python train.py --n_layer=17 --d_model=320 --n_experts=64 --experts_per_token=4 --d_expert=32 --d_shared_expert=64 --activation="swiglu" --moe_layers=[0, 1, 2, 3, 4, 5, 6, 7, 8, 9, 10, 11, 12, 13, 14, 15, 16] --router_score="sigmoid" --normalize_top_k=true --routed_scale=2.5 --balance_loss=0.00258 --balance_bias=false --init_std_router=0.0296 --lr_router=0.000908 --n_head=10 --n_kv_head=2 --head_dim=32 --vocab_size=16384 --norm="rmsnorm" --norm_place="pre" --norm_eps=1e-05 --positions="learned" --qk_norm=false --attn_scale=0.177 --tie_embeddings=false --parallel_block=false --extras=["capped logits"] --init="normal" --init_std_qkv=0.0348 --init_std_o=0.0 --init_std_up=0.0348 --init_std_down=0.0 --optimizer="soap_variant" --lr=0.00245 --beta1=0.95 --beta2=0.95 --weight_decay=0.23 --lr_head=0.00494 --grad_clip=1.0 --warmup_steps=200 --schedule="wsd" --decay_fraction=0.601 --decay_shape="sqrt" --final_lr_fraction=0.05 --batch_tokens=65536 --seq_len=1024 --doc_mask=true --train_tokens=313600000 --steps=4786 --dataset="wikipedia_en"
Below are experts of layer 10 (counted from 0) of a mixture-of-experts language model. Rows are named router (the router's row for the expert), gate (a neuron's input weights, with its number), up (a neuron's input weights, with its number), down (a neuron's output weights, with its number) and show model dimensions 192-255. Each number is 128 + 32 x the weight over its row's rms, rounded and kept within 0 to 255. Numbers have three digits each.
After each expert's rows: a language model's description of what the expert responds to; "comes after" lists some tokens at least twice as common just before its tokens as in all text. This comes from a sample of Wikipedia text that the model never trained on. Tokens count by the router's weight.

# expert 61
router:151153059059119170089139131120147133093060120094115127128115080114125146099059189066090049137109161062138148168125127053121156170126107149121147141114108124138123144132144121101106079139165204
gate0:122183100088098081122142070131146143130162123153142128141077122078115140112099161166128089127122160074086124211131055094175190145141151099138121181152173090150116177158136113093164186150106160
up0:142110116097116119100080087141068132155163163088058093117114110076135107077120082165107121112135160165159197164132131123168075147084117130116121124152112148114159090164112166147177137135150140
down0:148126139160063085092189134154102160138135061156154131088182116140112105179098131148120106162125147105166133177130115100148099107132168112109159132146155183144138104099184115123110114083157194
Digits in numbers. Digit pieces inside longer numbers in tables and statistics, such as populations, vote counts, percentages, decimals and codes.
comes after: ".", "–", "6", "4", "8", "5"

# expert 35
router:079112163118145097144096107131153135114081096092149104086164132071125147124154167143069102111121181123063109089090160131166156210118144164157065140170143061108143100068159105115095152071125212
gate0:165058146093114146160089149117080133123068168123105113055144082070116064050148126125080055119049123136107097127101141154176134174141154141127165145147179083129129100168163159107145145135137116
up0:125151138112170121175152113130107159089083128116101106114094107133176124118158106116094103080153101112173082149149118116192121119139125132179134158128119151134071126255116175067111100099111101
down0:087100092144142154113085105124145168164149167075115108134178119086100111147149140104122158150077172168123098149097121160093143181163111130177097165131168102139176110040095084146182152197124122
The and full stops. The article the, The, possessives its, their, his after prepositions, and sentence-ending periods in running prose.
comes after: " of", " in", " to", " at", " for", " with"

# expert 37
router:090139123081148147102107135163191139129150151116127138140066128181167099127088130154130136128116094173103157084143172081138157200105175142127136138140116116086114143084124100055151154118089115
gate0:066096087121138124169034180120120151082149168096171156121117120170120136199075140119104142099075147116112094163124081134129116154169127132119129112108169158129106099146153146068127142104153117
up0:120145128164133171132108070113235102161158148154117118158219121138162125099155110138167130141096128091128127150108052145142130097116202110159100103206073128144154105143175141145159055135180114
down0:121135124110141096124133109097118082167151150120107131038094145124109132120100150160127129105074191098157131146094096133107120122103097097067114130104091194089133061134121094112169074127171197
Title and institution words. Capitalized words in titles and institution names, such as National, Royal, Social, Catholic, and words in foreign or old-language titles.
comes after: " the", " of", " The", "'s", ":", "The"

# expert 59
router:148107129087116103077124140126172124071103149159154075128068165142115105193090146132102114116147105084093120098093186111125166166117214104151114146146093107084106153108171086143112153130157128
gate0:103041113111161165120080151164134083087069128170136134128085165114133065143101172133137149148119036092111168121087134133114176154110157184121090136159095184114121145187096070098105144102193119
up0:132128090116129065159106195136110155170122111149156109144170111130165158126100134148124156148118129140147127114085142179090113159125172137139128161083172119068121119102142118099091108139078067
down0:122103140142154124156091124089157174134117137086152139074125105122134153154209144131058098089086155101136128128099135071071115103131149128145165112110131142107114176110141130131068122198063128
Table pipe separators. Pipe separators between wiki table cells, especially after empty cells or numbers, plus semicolon dashes in career stats and heading equals signs.
comes after: " ", " 0", ")", "%", "1", " 1"

# expert 57
router:132115082098121153094066107153148118134151085180150170089131113175140109164054139090157200138117143134111119202123209109164163115165144073124106173059110130116111168137107110105122156139097131
gate0:121125144088074121100167116163154096158094140099054107118140118117081088122180107162173134152134156139186122095100126137145139138132139088110148145149156190169141172129097086126101138097092102
up0:105132139076127145124111164079084109124107113178136129135106147122151110054121103130146074135106121118166065132092136111119102164197121162108118158128149193114149125071117094153155162108130124
down0:150162151077207105104097101107094123122132107148124067129176095099137135185156124128141120124089125206103102144131107119165169078077142093110122100130080121167112140088139112097086074094109145
Hyphens and dashes. Hyphens inside compounds and names (Semi-finals, al-Sharaa, Mid-season), dashes and slashes in tables, and list-item dashes after line breaks.
comes after: "\n", " 1", " 2", " 6", " 0", " 3"

# expert 8
router:083121085127180120099189152125162140152135115156119079056103142160140137085136155130096112107143156116132124105110133110147149105172194125169154097077159127170120147134146152116102175137102147
gate0:207122121176085162173065118164153092130076098032051154160181082164145120096124175134139117106161144122141060127093122111064141125090159134114110152133149188142125107113110115133202126119179097
up0:113147143094169140196130093122144065152100150138119149140112142094102110100110145099117174115147115106093118219165183139184148070153150150169126105176119110137115144128104160075118122143118109
down0:128158144097178133108155124097111096092135151147076104091128100096152079202135185121091141105098116070140161087139066121146144141153115101150181163108079165090058065109125146095143129145103112
Quantifiers and counts. Quantifier and number words before nouns or "of", such as most, two, all, both and several, plus percent signs and closing parentheses.
comes after: " to", " in", " and", " for", " a", " with"

# expert 36
router:152110064112116114099106131155145102059068115121124125093152185067130128121057101039131110125121128125075127136108111117150162160165143158164123175129156105165131180141119163134140118194154151
gate0:057108091144183129112186169070097078175134102191169052148154176061120166137113075146111131182075128136124113159152113108126136122155174141173142160080152155135117154084107146148141146151128116
up0:139134108125094105118176169135113092142097099098137162072142117150184145149153082130118086151077123108095188131116103131148168061103198105145131120123069105164079067117191168127098099129182188
down0:104189082085154137086077108152192208182141096095124162103056147144113139138184108135074133152149072099138139120168145133098139114136101092130187148102095137093110128145160092111152129192148117
Line breaks and sentence ends. Line breaks after headings, table rows and list items, plus sentence-final periods and closing quote or parenthesis punctuation.
comes after: ".", " |", "\n", "==", ")", " =="

# expert 56
router:061145111095133120070131112081148073091131154169142145144166098071148140159116132072040146118105236094080137167093143125138098158156125126099117101112118101150121154144213071108153115133104099
gate0:146114060194158153128153173085145109131124110169187119103155174102105080142096097084118125095132167180131179080107187161115125150106155115121107132171120147168113097127173121126164127108132087
up0:089195122179130117146115170080106165175083153075123158213139116175143110192175123173089104115115181137139134095057083119142108145076133094154111108147122118151093123137116117139137134102031109
down0:115143149081173130121128151150143127112138125150149120190150094124110135122094148073154095134166100162085243135145086113106112175160134079082137148089141158096217090065138124102132134122117091
Table separators. Pipe separators between numeric cells in wiki tables, plus semicolons, ordinal suffixes like st, nd and th, and list punctuation.
comes after: " ", " 0", " 1", ")", " 2", " 3"

# expert 17
router:120122092171099121087150122131145144201066138144112150114167107093099103104095120145148123110102166161123135125123086123162061147097121189134115178113095118143137141114147115101081129119135149
gate0:149095183081124104090176087159135107141072152141124096075100120133067115106104159126145098121156143137075142092065129149160095092102174139103159107111147107118116161104109137160097119071151137
up0:169157119128066121144104125181100084136116116105159083136121115111131108135191170089147177097040110114147142191153157155142129185107113127128119118155127142130148094192108112168157119118186086
down0:079159108115104125099131140103110188174121086090110113128146154114153122167121086180169121114155077094135133157158078077099121109108166121174137138066143145089113167149178127156192121109150134
Table header and cells. Header words and cell contents in wiki tables and stat legends, such as Votes, Candidate, %, Pld, Nation, zero scores.
comes after: " |", ";", " 1", " (", " ", "|"

# expert 12
router:112143121177097096121130175168106107121056097134135066098119151147140145111042162066080128119099132160130105154144120081128088166135102102133100123089136107162099195123126088087117150080119134
gate0:039097117087114104118101111189119145095133100106133136121122057119168136106154112091152169168124107185129088157124107121189127088097141137141136072112120138149104112131126154106072109117133127
up0:178188130150136086192147121088145116094149170130116088150129124121114147192123139078086144113107112167169183111117117128124114180114093114153125133146126142188111122113101191110156109123136131
down0:088125146135109152193124127185185112140121136097204191139157117135140100126146090156116104155153104086126140172118118159136054103187136171071119116149175139100153099194149148132146133136110107
Clause-linking conjunctions. Coordinating and adverbial connectors joining phrases or clauses, mostly and, as, or, but, while, than, often after a comma: and as, as a result.
comes after: ",", " and", " he", " known", " but", " such"

# expert 44
router:066117118133111099082117139167142136115104098137160125072118188157100131148068116163161143135149202174126156120167117114125164154183111076146136086103158073133118139145086100108077224089086133
gate0:110070125120105131073183130148144103128151138155144126156086155166121104134102041128176136191150151144085137083141161112104156141165123126104168129109150155145166124138090088132146132136188175
up0:166136173105115133149120135088104078133100143123106125121127135149109050106089127153151177135128157124152129119155143092179206125071085111113093113136176158165098130135134135111092164133244147
down0:124103122130112078137088143131070153131165150077132143145093148134177134083181211086129145153117102154081128119098154124096100171131152122126166194138136109087144160136149176141149160110112165
Predicate verbs. Finite verbs and participles after a subject or auxiliary in narrative prose, such as was, had, fell, grew, released and located.
comes after: " was", " to", " he", " is", " were", " it"

# expert 58
router:044101061109132159083128069185163124116146107109157129090180109107081143108079136127081133104129157127163173128124124144111139160104139123144103082116130114185128110141111120153100126140090164
gate0:122148144154098136130138105116157140162136199180237120109165102155111121137138162069073140148116107088088119132103164152095067119118071121146086076143138171123146138152149141132133151140130077
up0:090127088109126094080137139045124175046140112074155154113147099138077164117123127106086122108092135185141093168159102136070105111113119158095142104129087142163096157152158140091143134110195147
down0:116096127127116144165141101122127142180122125139100158139120104148170096143140108148115083124124073114078150101108096117113073188127135148154076125110103149173160082125104168122031110138138099
Ordinal suffixes, table cells. Ordinal endings like th, rd, nd after numbers (20th Century), and blank or numeric cells, percentages and units in tables.
comes after: " |", ";", " (", " 2", " 1", " –"

# expert 46
router:130137106108142130108118102114164090181142073160118158127161128149152177127151144058118128153111147154161132120091162050146120157114072067135109126105128095171126111082145103105088146137139156
gate0:136132159135112108133109190152147158134110141099135120121073118089154074055070162128157114154120087154120139139174092120122172096087117148160142134175131151101115137106062159085126123191125122
up0:143159087083111128151109114168082125149144121151103132102161140184173143212137113137096188107104142126109080089102159147144132120104142113106095207145082111093109142129140120149093143129092138
down0:121127106125122106131090069152138106120159154152138127098138133134180107083122094129077153076130087164124144190212110190122145109113135169156137131110103124091109102134083084139120142088071139
Line-start markup tokens. First token of a new line: list dashes, table pipes, section headings, or opening words like In, Born, Died, Personal.
comes after: "\n", "|", "\n ", " ", " Born", " 5"

# expert 55
router:099177075065158111058153119076100166118108098100158103115147070127138133074080136159072113164118162127123220159140158079122087166104200134149169112122135169076151166115085110152141145117118112
gate0:098111110129110104144038058128105131132091102071170065102129147168152202160084154103153133108101147115096105130113074140045154220113162103098115097137150137153158167115130121098105120112127138
up0:137185163079118039159121113164127178142132128127121132125085145158111105110161138128117118160178168125179115191150160095130156174148106144127215093202102098101125100086134070127143113088098143
down0:119156163117129132152139101128144139112207155123128077112134070123166130128105132101096062138111123121061201108101160130174096073151129174117154112061160089169179095130191121161114135139130142
Possessives and sports modifiers. Possessive 's and his/their/its, and ordinals or adjectives like first, second, final, national before team, season or league.
comes after: " the", " a", "'s", "-", "–", "’"

# expert 33
router:103123007143133141101143117177125151051110078122164095129155169099101086206122118124167095102139125143114138174130128163155137147158096182176094182145107108128144158140097137172151091154102196
gate0:156125114084098186156109123147085149153154123114126130153141123140105096115129051104092084129144096091141149092091148118172112149091141162114108121101110121103154141127133123151163156079175120
up0:143110137086060113146090138176166102087124118073101153068182112148086120162141111142170173140136145122176170092156172099106144153148169184118149161159114150127071112102092153145151202062123151
down0:140079237129151102218135149134145116118098100162099142085122080122096202169083134133108147110170146118137095125084126136194141171103060142078130134173161147106156114119100128110092098125206141
Line breaks, sentence ends. Newlines after headings, infobox fields and list items, plus sentence-final periods, including )., ". and ." endings.
comes after: "\n", ".", " |", ")", "==", " ="

# expert 25
router:123143121156162100123073121138125082107093128115143108114148077094114141114133121144084174118098185166124131114099151092132169197046139098151081164130137081130082103094149104120174115131155197
gate0:142132134139117157153101108164151119118132122125061130066111123113163165144135121122087082120121156184140145103131087101112148149094136129177156111154162172172142126098109100159181117145162174
up0:101128136078207147097117155125157129180126114116129055161082126082169114165126177132129079103096180113093143164153130114161168125151088117074155076136088099137135102156144138123188132070107148
down0:145098151156178105068064100055128114142115122116077137142116142099024136105062129133140102143182132165151131148142113153124143156140100152141122173110100131099158200132147133113191163125120131
Articles and line-starters. The word "the" before proper names, and line-initial table pipes, list dashes and == heading markers.
comes after: "\n", " of", " in", " to", " for", " at"

# expert 2
router:107141116052165095103148129139132171137146085119110126137148128125150097113123120094159067118127132108139125100097138175101071155161152107136141138113093169124085146115114072148109203122074187
gate0:106133145115091115100142111186083108090170150157113104026121100069128115138122138167135082131158112120104154073078164183071146109136079131144120111107166114139137103130175134139104109100166126
up0:094111154192150129110103144149074144101112055097069093081165162162182103106187152099157105120144119100120107099139134138106172149119125118108157114111103178096150139094137081107131148191100090
down0:112047095153103064090127088158111213148131124164125170103120100182178147107133134099153121155136124152116129123083136120123130180140125119098078149118150187150120088099156110209140110131173114
Quantity and relation words. Prepositions and quantifiers before numbers or noun phrases, especially over, under, about, nearly, only, than, between and due.
comes after: " of", " to", " for", " and", " a", " with"